{"d_expert": 128, "hidden_act": "gelu", "routed_scale": 1.73, "init_std_router": 0.0393, "attn_scale": 0.125, "init_std_down": 0.00466, "train_tokens": 368200000}
Below are experts of layer 6 (counted from 0) of a mixture-of-experts language model. Rows are named up (a neuron's input weights, with its number), down (a neuron's output weights, with its number) and show model dimensions 128-159. Each number is 500 + 40 x the weight over its row's rms, rounded and kept within 0 to 999. Numbers have three digits each.
Before each expert's rows: a language model's description of what the expert responds to; "raises" lists some tokens whose logits its average output raises strongly, later layers aside. This comes from a sample of Wikipedia text that the model never trained on.

# expert 60
Description: Word pieces of scientific names and taxonomy infoboxes, such as idae, Insecta, Phylum and ensis, plus adjectives like political, heavy and pastoral.
raises: " ", " to", " and", " in", ",", " a"
up0:455473538484527576490448498508559565457501522494534505492455454505445452466547507582511548470472
down0:497494452471474534485470487442510511512419471488464475414499481515451598547519537508459559539471
up1:451579524539536469494469522467433497489484487443509469514456577455462471472497558496461525490459
down1:461546469490493460426508535466477470527544462476529495520474483426525451550458550525460454529484
up2:512513584583513524487451476502526516459477480549530572473477528498460501523525472535431561535527
down2:500463522493489496567492518495534527506452486542446562542453465426531486596486516466505536492434
up3:523527492512449484522512490482546464521527429460534451511560480477461496554533515519536458494442
down3:533525548505518487538436510541499409489553494477597500498474477498516463504462488514529462586503
up4:527578482526492504490507549532463533497517477485496470433600538478474501487475564502522491471439
down4:524472490506498467490479495564578490490486492436467541439532475478596482456532559524477564533474
up5:501601485533517540567490466405524535453484488514532444488492509448458452502505516464504527523440
down5:436504510524492513493418461524531533460491580469473555554470448519448458509542495521481519537525
up6:494443483472551521470481540538538483494489538528516431521517461516541486522486521457509492474498
down6:518484485456481535460512614507519534493594483458534477495475457474500534542515471465516486506529
up7:523471477446512441463444490483521553455473475452522475479521537536440465577477507498470509458481
down7:571555504497453471459525558475541478515470547444497553491514519592461514474481521543504479456461
up8:516526494526563449493566465500458424466527510512523429412529466559488552499435525463444540507532
down8:477495489440504517547473429486488545568543460490489567488536514402480504400456494519473468491450
up9:510471498452437414512469546413510524550492520489520518493495497469508569560517489521533522537450
down9:552492487463503388481469609524448480579481536452491535551581541403524454464514503472431440510478
up10:524483465563479477444434474507574534455508524520425455531482486475487562498529433506453383511528
down10:483491458442493484438514452506503595506498546498592550509550504461480459467449479519487538471495
up11:482535526473541403481594395451532499477546499439486482501528553493474529483488501469515570513516
down11:527510547467475483453461435471453476520466494523426462524483476456431486460524511485484495488438
up12:525454446549529466480544526510500442480568566505603503507508485541547476439482526384550443491462
down12:416468513576530412547483492542488533481544626490487481504496500454575476485519398501564542527461
up13:478530486474498554498518480524497597512474513483510516462484522499516504506497480517460515530483
down13:461475463500524542452535525433500492504538464527535488510510463535561527517432484461502530515517
up14:471493515538475480526456491489498524481553529492487446487560544520501536486488468459493507526482
down14:465534480499543481553489492480486486507560509496522481527505489522482472462544534419501533473480
up15:472458524517460514529567449512547548542598463487504518497491471492506508469459464500468475486578
down15:476471514505468518553528564522533447503481507494497463513448442511417476553491440509416448461553
up16:455515484568461528515467472514533477534523500535480468503500543567502461424430540435562532456514
down16:476479583460540520507524455495481480529497588613516523534478471496503523508568426548509515486507
up17:514500496469512495471485460513509377513498537514542471429449514433442539445512454440516452465473
down17:491507503566491504491567505475476466518502482517481539517446454484534438571546491522510531470505
up18:499421517515477507474455414497544549397521472448491476484540551501502527493495515541511462524478
down18:562427416513463504472592513538497444552429487611475481494439487512501482482497489524529490499497
up19:496478497479411504521489449478399508525469426520496455489483509533484463506545505432487484560409
down19:504528468437542457517484521473522525454529452513468440484489512414577493529523593535502492488452
up20:472509465432447527483498551542545536453520463470478466539490552523544480493471485473459513613537
down20:531472492473527542454542484546506492485530569463422503481483572519548540457488464556519518506486

# expert 14
Description: Past-tense action verbs in biographies and plot summaries, such as took, went, returned, began, plus the article following them.
raises: " the", " a", " to", " it", " in", " "
up0:482504493532553513460443479579516531521487442431511536481534568500457546451488517555419497495470
down0:458456492527502540507426445510483490527532589411539460543465546462527516477547478533456481502456
up1:539495496448508524548446466495471499507540508473459455401532454517500513484496561532569515505484
down1:456532522595517490517538421443456476472512415437448475555444469526498489509496498588540543536500
up2:492484478463546492463461455519543477566544506466472516510490495427474501576537463489467483515532
down2:578480552518415454533494395577629545451478509457558519480488548440533427493505471500538412479530
up3:451480488478508529459505378510478495440570599545491465497528572489552621451439542486607578460518
down3:476503453512544518508500481430475553499526436479516472489522413516531547447541496537448526523566
up4:476526486491483539483425600452486551473478480486498573528590498517575517513464502538475491479474
down4:513563553508431599499518541562541514404498580457530452553556502456544447459446453499508508427489
up5:510469455473524442461537512460501432491496536522525510528531474415475476462466555441493502538479
down5:436524476463495485475454580503575515519565572521494571513508544460442518576457463527547524479427
up6:457554456507520543554478515542458473404498543502506467478459452495520443538515581486504545499558
down6:525546480518495504478553512522451534454519544504454470470553543505415518517522491490529446510540
up7:486549486539506435522462527477458463571469517488526514481477435423459511513478491521532434516401
down7:545544462524511506549455545533544466522558500500474521504513474509511469492478527463538495435525
up8:556526477590501446453495457438492525532504549556438463489447524542533478565483514498436452493459
down8:528464559522528543554483561470524565520532516552409512494455583506554509502501459425447522527552
up9:442535484505474563503460452499468481465502491478510484535524543476512509459472577527461565472512
down9:531450413462521514514495528534489528525513409533519556458510485501460512510551562512492502502573
up10:478497537505500525460409495475499525483527473553518453551572472498520567520492474549542511450509
down10:544454509478521508453551492497525540495533475581503507521549489570499562490491460568502526455514
up11:507470475500483491560516532521468550450482456442541556477506572470432452498526530430503461518542
down11:493559423535487485457547442476527545529440503491549504508462534522510482515490462451535483488524
up12:443507509477499517519514472494453493467472443493508489473518444489452486497542585503540551568436
down12:465541515471574532434481538486502561492588488431412497527504488491523506383481470536519543512492
up13:535474533487523544402514505453517514548494509497472472504459541438557530541425535488491472550492
down13:496515509479454530489558529523538509431528455467511507520568467444453524510449528471498570451484
up14:511525557512551473459449510470462469502480539475469440529565429473473543504490525493465434500506
down14:469512419534560565467475497492513433590534540462496460543502487534534566415514438466534444452546
up15:563487591489551514506484537574573463444373536383478570526526466507432501449444541437456542538449
down15:474468460542497470480571508497459508409479597547502537538457476484425549480474497455557482528479
up16:471395473510549521539537530499534507514508429473494458610516534555503381527551574522458530551565
down16:440466456526513464463436540528453505524445469516514503524548537474487409551517528567521478461511
up17:449536487535493501555502455531515558492477491489536530543421499426565494486569543501452463524496
down17:528527457588538494480509509539476442574506479469561563529575465479544479529451515477515484537429
up18:451566528474475493410558518512504508419509504536567611522574535539474479472518522501419437484478
down18:581442481473495546457495514490553444519608455501562491578513510468507438552461478496518496425512
up19:488554434482433475468521452524477478488503584458494509443509480482491487466493512491547404552501
down19:555435567463511449471433514576463522476490481521462516663523483504529500503533536513477448528541
up20:510503451488451527500521502486585495456529587438483535453503459510463500521489465510487454515498
down20:498528539503502485512495462560481522479542540481481537517477462507493494519478526454443460545498

# expert 18
Description: Month names after in or on or in date cells, such as In June 1932 or Founded: February 2, plus related time words like fall and day.
raises: " ", ",", " of", "–", " that", " and"
up0:503507459522563555426490509500420541496565465456476512520491442573489517481471540554509439562536
down0:462485441548488495507493541501490559510513514506504494506493576498475544490527511481449447509495
up1:474501422449451473501484527502501471484463526442472593503496494485468547517465544500611549451509
down1:530477467492446474481438498471501417527496545489482476503493527503478529538475438520534540517530
up2:505456569535531471463499488517456508410479506479509441533485472517564438545477517505412436504506
down2:491517502504488457441546494487447474502484520495514523480498458480489555468480454470537513532512
up3:561541530480489479528468533464528473459472471511465548519467486468528572522483472518516490501528
down3:544452556461528473574549428531498520559527516570552459505450461535530486418496478464534551492516
up4:483507488480457517508440503535469481455550516578537563513517521523570591537501515501482481515511
down4:535496546533530541494467507611501456506549484534529486494556474488487550548526532493528489543519
up5:425462498458520498523506498525489458404488485421484492520509455515497427538431456482519503533557
down5:484485479545448447448542485462468460522462502497482498560485497464487437564539504544489520517505
up6:523478562455564427509482464569474465518580504443520564460525414559491524455478451448534489517476
down6:512504517448383506507512417609526501515442542489452473497536467499514530535551463533516435515493
up7:525499581566512485463485451564517488503554513563560486505557491451516523476490536470535553476411
down7:522472521533578516504526544443485532464517545454539541536538423558562560475556522495540513541542
up8:470510482477471454500521511489519485488465554519527446504531476469485588481515552470540557468527
down8:487479526460562523494567480499436420517438544520493532479499570509512590525526492640529573526446
up9:521483449548496487449494500575457500553491485480480471580548578491515548491432482479519562483538
down9:506462546560499431528548485593521558559505506484517457559457478546500548507472444489482463496584
up10:564543620502426408480485529560487574463492497578508472512497484457408509571545467480458521480461
down10:474441492497538442509530505447475507534479471502526544443430441518494451463509496422479401456518
up11:560550494459496428494507443534467497430490562497482463501499521457520530492490502532428473519450
down11:546512465442475449473503537477426528486488483494498499524500520494462508428491449552478520538503
up12:538480548548513409424489480508544505438391498497511524573461536561515496479428495466528549565480
down12:577476545543542425523568489530443558503463484495488537508504497444466449493499500523491552509470
up13:483438533472468565475506536551492510475455524509495475525517574539505531499510566471428563481453
down13:487484489438510570418531541487457509474496522492469460499433554453537513488547479451494568470549
up14:475560474612493465520547550537470561465471422515417497499550491556512489492535517425484561514498
down14:587539540508470495480453500526479567517491440474419542510488526506474510497557469553547518478508
up15:446501509501532510539484520471575511539503490527485497490514508472511491483518535534513455526454
down15:557440533525498504549558484475527453493536506514478452481520448506543521483513478501537469481496
up16:528508608526547395496465580470494505514463514498564515465525516525458556514498506422512441517446
down16:525555505466492424489488566529500459503543532514572477463478526521396570452480526465422442547449
up17:526467501495522476532456484503557450508446461521432486492538456459490488468460500505479514438464
down17:466475503498455511554508508511427489461482405468543419559485510519463448540417566487476555470487
up18:514526530462475529522441527547456494439563478464510494452554466473532580520433490526447470489535
down18:500487474471526537512519492498503479594510478542470417420487550493488474452506511510473472482470
up19:520448508533485419538522502566419521480523481488400478520585409529440539523462517394544525546503
down19:504473385533487486515455519476456511512514530480494388563443561478463569536497510499447493482462
up20:513556469568466546465537498488551437507527471460470544544460495510518544529531498412455482544525
down20:563521445579460522545578528514477554420463558561448493509516488486499536510487467500461451557539

# expert 26
Description: Short vowel-led word pieces inside non-English names and terms, such as iz in Gorizia, id in Elpidio, im in Ximena.
raises: " B", " S", " v", " b"
up0:420330438495452551437519524415498464474470498543428508415540535531487455501461498495540495504410
down0:486455465476500514491528483530378521498539547487484509389493483611554570411521545519511437440445
up1:483481487449487539439474503418467486485542542493496450588483502466552476427483522518461512480476
down1:472532470526473497506520567434481493497372544512509518509463472440521503490484478561507481549477
up2:490530478481516501466553483460439475485499480526526510524499494544532476501442460480467478448501
down2:530537472541451497489529550481479509488431556510502485558456462440459490463515494490518407514561
up3:494530510516436527537445494477501517517505489415551437479546420521433527482471560529505498490453
down3:485575487544463625507481488444563429491538476509459506428536413505591536443560494511558503454515
up4:540544401481522507534486472534427480491538507458527446529526469430450525513550475540478507546471
down4:460499508514508510460420506476496529479391432509454500439572507441434483511593483507489497485488
up5:605551538437489555411639481469486458530396542512508520486490530482478503442506569482503552547552
down5:518489501571461556538528504553416559456544509475492524449534416459482531511451523499537539571501
up6:524475453554503484440512529555539524522418476538492485510508522502493541507501410503463527511467
down6:506425494463495544572552500508442484489519532491534451528480510469538510584527526521469457524413
up7:519500448464532514522596508441484539450447488471514520469504556591510415543481470497488490472520
down7:535476472535534499508529494502505459438446476585546486499476513522541515578469589487567464470461
up8:489455439486487474486502518479548445464529483462525512462494530537567519501503557519571497493574
down8:502525426486508518542488445501496452456498484489495464468459455509553495519470515511572511537501
up9:459515486489521546558476486514539563504471473498491543461502472530513504585447513459513490448522
down9:454506494459530453489469529491560515485588573453434542493550532432546548619477569513483582519425
up10:591492548400496505480516519536492502475486430448453528497456533606430536450511552481530464545506
down10:516494478453483547481505456509522490546486517539481490478489515493489516546547443485501545518525
up11:444543485460477484488525473553535487519494498451432518478456463508550484491542453490511458507457
down11:488518501539522511474494485498539467506514482524556499558459530559493466469457532511502526576503
up12:431544509419541454515472434499535520518514489434449524466573537538507560522463557467530576525520
down12:522527489493541462498495514498465552555478462471475497524516454495496467514586477437533460511569
up13:485537529442456586523523491487503430475470508574508511481524472426421459463480529512548528527486
down13:524521459419506479471544498463583396482490438521500417560480536498511519535570492511543431606506
up14:532499526522495445482449441510490556519538502510430533478534520474485438470503462533535482587522
down14:506536555431445521500458452510494507512458561549567475512479513520510536506478478531483481460483
up15:403508516457475557419529459468584465502550448525472537463455514597447493505482499499488516533486
down15:480487458450475504493505534470518388456417506499576488516493554524447478501489508451546504397457
up16:482506474534544516561543449477507454491561419541430519548516516491489501495500459508459431495533
down16:538591526487461514474506514539484498499537520616495527521487543414530479466511494451481506499515
up17:422514543512540499496472458524465478498543507509456417496430599521580464576411515492503541577490
down17:477488507499542495499489580507471483503517544481480453500529494477544510590529510506463511503484
up18:568539509475541439496466536552457462515546524521479460517441526538549487490513512547525579482497
down18:517506526533545506486516521457515473596425571430564472501554493512499531534454400501474459464509
up19:458498513487489469485481432468538506504520489517429533551505495541459499489473416513539524469591
down19:477474397498516475483415524540454534522488471486460497492478442459517409507530512542525601411497
up20:522496466526444488459504463494540472428567489485519515553477544513506493397557449560584545531489
down20:501550510473522443516519543544483492467449457562534521586501553471510461475444465538465446553537

# expert 33
Description: Mid-word pieces of French, Slavic, Greek and other non-English words, plus fragments of rare English words, e.g. omb-re, osm-iczny, Seek-er.
raises: " s", " p", " st", " ", " t", " c"
up0:450473461505524505446498502506566499474470506460499497473409439542483444537420515513410473420427
down0:553561525491577411474570511442432525529529539520486570501508497432528659516567457465499511450567
up1:449472528471459523473533445455529481593462521513447495517509543480512395532584499547519563436486
down1:519510518435451480457500549448512515450589462557555555483509538483462494479498503472459414499514
up2:536546493535494506426531515495488545484542530505520502490477492498545513474456405477453510479442
down2:558484534507403470524550480496433461506547526544562520526570504506572526473489512593498490521481
up3:507458564513504482487529401515538464504599546471524538547465483490411521497540509507478530571451
down3:529455450470467459465500470484508463479509464468502491477547515488563467482504507531459497476514
up4:470487511533490522521516507470407454468502572487478520471482529466474551515457536506530510560483
down4:564466443483536465604481482462532526508520437487449479493449483461550456540543493444512524525509
up5:489532469515480577445503441463519574472532487404544498461458455575417522482466476494518482539492
down5:549545486495535452442484503520450582464498488448463462504490508455550519598534449451442520468512
up6:533503476514517527458460539508472478548470334452554407470490548558460483536466475465497496562462
down6:436433519487491466560524504557441508491514504499453547507461457521548514529490462493565454471471
up7:476456490419445476545487466492562516509488470476550529583457497470542487503551479467484468478496
down7:493563481475506470506486545456548448504522471571494511521477570548417513508500578483493446436526
up8:435448475489516463513371451572458521443455539484478499451492534540514545487458473473532510534483
down8:550517542473495512453518500531536531563447471538484490470502474486507518529514489485457434556525
up9:572500455507492507482468473487539492531525442530416452479454498524516491527520471426559571556472
down9:448548509494530486521463565481529446533503451543506464529546506477509540550533579501443479448489
up10:536469455529460626528484531496474547451515495409523502477532535523460531413519472522485452531484
down10:518486511461570461483469501492509528485493473448498556465495430528554545529526457422540502458522
up11:472457483525514556441420388509477568512513471482491527462467560437472495466473374532432498460485
down11:516500432448478496528542483403562528538428498450456472490462519518480526522581487510443502457478
up12:589477470503501463483461538508507481519514516442466546534502437497440462533473479507542439485484
down12:535518443491519483517479518546460465577476523516494495523410481442531506518467522497553487536520
up13:437481528540522508464515438498501522518563472532498442572477536521472532445518575449526475506466
down13:567483454505429490478505438505607498474484484521436481549511447521506449454463506538469472495501
up14:556523483533524507517454473555585489506583513501488464490556458543426443522485524447494522491446
down14:487517553493465438532517496466591432541518576468558443524495487508475508499465430538475500578492
up15:534567436504498501480430432467533581460486572536535487542466565537477490519436469523442433472556
down15:540514473453546423500475524538411467544556524493470422506481577491406490459478471510497530472562
up16:494444558479519466487479478469504400493455479557511506457467503509457568394515482505423544458427
down16:520487535454582525461530545494532504442519524449481500527439463617432514550463484512471483536497
up17:523496454519508458528483479456496553465448481457616530474466448479535525493469504500455554478461
down17:469509503489518480458539497509588488551510553532454560482501438534504546469580443521494507483516
up18:428504519517500451423446471495488512519468516496566480545477460471469520480499505496517531481509
down18:463500519499479446462558479511566552448479491445461441525461452493537473471504477455490491506510
up19:592499470437522456544473444523494531527506578464492444485572530496545521504515503569470482472486
down19:567603519446494508502439499482516544587486546440468498481491453509518453493511458476541550447523
up20:585492482515441510504452475533461495479535519436569413496462512498436588500488487531543465482477
down20:537471475524508550465521469486419502470439496524448491524524537462515521482476529540498445468498

# expert 5
Description: Personal pronouns he/she and personal surnames or their final pieces in biographies, rosters and tables, e.g. Wilson, Petronelli, Müller.
raises: ",", " (", " and", " =\n\n", ".\n\n", "."
up7:441490567454507492512446479475532525484422533459493497556492472546487458477484467541512518476558
down7:445500439481502500494440494470519450470485551519563450523492436513430472522444498507523492497499
up8:467441477477483504497591469540433472517453458561496503496491521524508463493446530496532512531556
down8:475482452508478494539591431579479506534488460535487518483489505515494524459458567516519538491479
up9:472504506540580499451511497492492494511474488501479535449482468537575569465533425539562497516535
down9:517444527461546505513417421540462532522509545513449534510502456493458579498550476503532493490510
up10:480438522487494472507494487526546554461437471495469522493514548588499477522514482449524509530559
down10:464480478499508543529444483478433498515470422506486498495515497459542553498504501535499453492414
up11:548504491516501513523537396496528545523490465529523464539558460521404539570462475487496502516522
down11:498499414517552459619476534540426425497487542511543582507505456527462545537524450516472513507549
up12:569554462494500461416450535618531489465494536485387490554525443507454471539531466483527479556508
down12:539486484493451527435559498494543525548540414537490541518561568465534541476481537512598513442555
up13:458538507539497488496528444515498414479518498489549496527544571536542470472451514598495470538523
down13:550551530545500548492498458507523476565488526494473432503500530490562427492479545515509572482494
up14:485498449541511463564525546409473455528572501443482529525517553523542453549491576526510496541453
down14:510486478526537475554532516550555438501504516509489548513470518477466550450487522495489531519517
up15:477511423505459503475438485520478479468573476533472496483495503550566470458473491470474527542575
down15:467543531494429484591573489408502501456440538494487503496568476493489500493527453444462528492495
up16:505486488489503450536496463453516458512529494488478480488502485466419516485469533554519516501540
down16:582499514480546504491540490553501488471468513522552450592470454503495470512471490509473482442539
up17:464526471502439471415498514505467542567467488551537495536448399501506497465467543521512492489535
down17:523460505506478536480505543517550546532481543500464512562514575409492507545564483482508519494463
up18:529604472484431470500491533571510493490473534562468472457443543579421525491542497437474512455460
down18:424556477471491523494526420501532531432505529547541503488451510458515399473451547483452433487484
up19:465498534492466452443463502498483535476519500472471467544479510478571535490506467467447465535489
down19:542506516580485469534544542480475435501464473534494457461474515483536451417593484485468580487503
up20:592447504550497533500548509508499500565548519466516548467475488447489565494483518531467468379479
down20:471578450497393500502450487431477528448476491508517494453520485483488430531492537505538469486525
up21:488446465396560515495515480579517456460504543471546467514515528522479510490466560467518501461469
down21:543504503492448525533526555558440545594533560463492528452465504493559526543516471502503533497570
up22:516553466519474456483454522469535482500509439502494539498468473543461563515489509443506508469530
down22:504479505457455566498515419511509530522503525490535402483540494467538447537437525518529534491485
up23:496462458485466476483494482482479518479533552569497555454556574549517570520474515497534577462512
down23:527425515630507511521491599559550552503461472508503532546498454496531481521586429500464482492436
up24:488425469535505537522544537516475497469463490501510478524506454508467443509495544486425493554543
down24:535545488523484520466516620537491436517480501476554451471459435444556535484493521525505514500427
up25:535548459355517505524467505582486522520503485445538510523511514553467541550422521510539435439522
down25:497513548510497449546587529483528552446521518504422541542496513446490558505523483480465503527467
up26:512430487445515482529548527415508506499594478504471431527496407519467510480487554559467532491471
down26:444477476544523515482463595522445485416421465494448457514410480504532509494586430450452504506503
up27:558464554500413486462482452484503500490512472571508463412442482549452451456453518521531552558575
down27:558472518416505510452456527523521482478498527443457531497548604546550466525508539482533494564500

# expert 13
Description: Word pieces inside foreign personal and place names, mostly Slavic, South Asian or Arabic, in rosters and tables, e.g. Kun-št, Kuk-l-ova, Rama-iah.
raises: " B", " ", " of"
up0:574426521481458539524465434533491489512489473472407464472539479538481437470508523529469487403403
down0:505528427479471489528449488477520445475544479498471463542523544458542541528446559494478538525450
up1:461557452458479445497430549494483491462566431486539503528499536464499451517408529524449462506443
down1:547455466492489488516426481508439528456501502495505507532507457517521531473502491482549495490489
up2:458453508508530391423505518512533559573444449520448428485559487500456566443556472512513522501545
down2:540526430452439588527428527403543572527524446454463523507514576577454441425473543458500535499428
up3:481589418510501376500511521450499480493494434492426429467398545507461471489501534499472540505509
down3:539387489508388471501422438534481483494516446481567489508531457555521490520515562490426477476548
up4:494472565452508424427495548538515502511465454510491413538449530460494519436476506428506549502475
down4:530486417519489545486489534478527495497588456538483472467427530453557470473475512405430448547500
up5:551552496479514492474467478536524461489537487488528443429543563529432499448465488576522471486510
down5:587566549495487460528527511525552497611467538556425568509465494536486504540478516500464490480492
up6:553494488518487525488595426473460496453474538481423436466538537521575463538532475486492551487532
down6:477446533453481477470504537554481527453578514531591497484516487517503476515424530466472488482476
up7:466526457459512484533489517509483432442529485584524487512513488470452488459441500509467565555488
down7:490457419453493480479519512538533524541538488527516481508460491460547475532459511485489491473485
up8:512526481529489533472467525467496450492463562499520529442502513579523444447422424494483467529471
down8:519471511506472516576485499519517517469486545526466488441522480484469490522603569497509471449533
up9:569427514523498464442495531553527475499522433497493494593501520514566477530523519476517515568470
down9:478547495536474480452440596499462514539542560471489509472462541528510560490500525469530494573564
up10:473504474528442468438445509392466498486518513494489482465516455503513516516509499439505469470507
down10:488522502549538507500541533463491572469527459482478529549459476534497463550538476462456512526484
up11:490546423477477496469463470534513422483499514513474531432492550496511455496483460523500535481459
down11:525515527499479493510500575530476484484527459457552535531465481482487487525499485513502462479526
up12:447548476419478536462527527483518478552478494495541483472477480488487493512454445523553476560482
down12:528478492533530554477515490549484521548531449476426509498505476448567517488474504465514525412475
up13:455534575430471507455430496542493475433510468479551492477468449491475456465533524506511466490465
down13:549442483456439516428497587507419521474455484508483511573549516483529487489506471466483511593476
up14:432556536527553519486453506511534498480520495532502428472535521459534461444430539531527583519521
down14:479478494521501445421454484497504548451536521475503528494531525560518510500517496509516412610518
up15:488513499579481501568561466512455475539516535458563523406473530479465489530490483528477456436489
down15:496505495498529444516498493475502498520529498530562443488428501508518457586406559467450505537447
up16:457516476532447508489439500451485459521425530395594437416483482472490511566470487436568533473491
down16:478435502471544524582522544531414502508515478502457535446470497485549511449523618479568527510536
up17:451569517551488464536509431569502456504478494618492504546508515477473438568437533552527437474513
down17:487472539472511520519530438451479539525497510531448510460417447525523473501514491483545528612540
up18:448583550516496425479507521525544536435400508495495545508425524520496477499460432530463510526496
down18:496545475489547507444490415549496495526602496471569461507505483513474523481513470490508574493479
up19:534426509495465528423516571476522549462459496526538455475503508514431438501483541509382534470566
down19:490487462519474515538552557530464499593455526557511524439568458518471537454484551544461465517454
up20:494506498480514484547532547542509455494458494448423509455494478473489530469562452504566492449487
down20:535504496461529510495483480467467458479442448546460509404454495455470515512509536494485481421515

# expert 19
Description: Past participles and predicate words following was, is, were or been, e.g. was ordered, is located, were expected, died.
raises: " in", " for", " as", " at", " to", " and"
up0:540510507539554525526505544441586472464539525592461477450475463466545500518575496456516519421515
down0:489463527465563530475537507521521508562523476467511574525516568546591518487430513485500446487537
up1:468474476449510471465516578518492434502489536579468467485491496523440481492503512447491452487468
down1:472491514460475470576569479547478541490541524516484495516504477558475517538527482500505494427520
up2:478534459525519504491527500444479452439567507458530414447537497456514482492501568509518436463491
down2:507425540492501457465498470519512505482505495553463544487436512498398463507491464537444484474516
up3:457482509475499567515466515556546470497445497556491474521509491481501527492521457449484469529486
down3:472529512511507453528482601548535482449530526470477471529509497490448471503520533455470505564458
up4:561516391457475496483476526483536467435522480490499496512451563551460526495528506472560451475476
down4:467553493438525534453485561544549488443583572459547527493519435508512464585525462479414534473428
up5:489482521539528457449474528474468518490453531496533466512467500485459467498484542513506515499461
down5:480480453484468502512506427469473457433448488515488503485506479477476470528498539556559494523453
up6:518460483537462490503496533472563477450492515490475489495437476464431470488563440471494570588497
down6:584489457524514523471499511457538548539519535495523506496474558489586522528555560455508551449466
up7:506459512513447399537421560553528495477583455552466449474476440454536555511469561544514485517435
down7:528519555475511482482456505521482456479458504479508492504465420452463444470541462445452543556492
up8:580498503577541510547472463500512436438528580394509508522411490488502550496395467478450492485474
down8:506557572469427473535463513488417495434483514485479585540468458486482491531530439563509512489511
up9:434489470422556503522548500480466513532497528523469494574470492448474404489511501470491475465417
down9:469443488600459550481477514508528389523440493536535565488454551457556422486535525509558457536487
up10:479438521492528500494453516507486449507499525460472540515605480528548521534488514424439486491474
down10:487525541463550451484508457468497515528456558482472480526485454484463554513487540573546500475436
up11:531506557551494459452499492527500563441482457479563442537458505515508505439490522524508565502496
down11:506583483522533474470487452463483468496434432515541497499492505514466455403450519495513486500498
up12:537536467502513483467510578517514437517535509485436497509524486533493582494460473506535512479473
down12:554539497512529548495433482490486493530472478518545532503528447539543494511465503509569539538460
up13:516472460558513469490496469476479422525449590537493445546407481458489470551484525498500502571424
down13:484557534472416479517538553555509448440519516517473525549528515542483479453469469448466480536471
up14:518540512485591405432581449460519551430420511474519520419512520461439554560537473582523466587550
down14:492544447598479477474507521462526500508502491438435473502502488452488425494536479515515531532543
up15:550539540490562528485546515470548496500504504492480439537534525453431496549540521462500556497481
down15:495521481497487599472483535523557470513514532528494506560505516514480447550539471511440445451535
up16:507441493474564492464453481521531491484489589477524528506483493567433516419500547518519458469469
down16:583508476485524446506463565501518464463532486477574488544586510558504470548475486456520418457532
up17:471517489518535503502495509540494534553528460504464433497480420471495489532533522462566488485458
down17:508489454453491518483482482573537552432526385446497461461497480536569482509478471532436494449518
up18:530515577514477395498468454532505545495429481537442488521541499518465446533422503571535531479571
down18:544458496441471465558502568508526441447506470460461506490485577494453441495502518438525559462461
up19:532505445489490492415529487511475450457491476437522507523512441441498453487463496491452480503468
down19:493504528531584518487528495515462537484503501513485562476524529493507614508590598520519574510478
up20:511500460491527503506503436538539489507562523433529442441494472489454537490514489462441478458466
down20:445477485530456454530536549508544567499581523553471502563502532547486475539504446519504512506456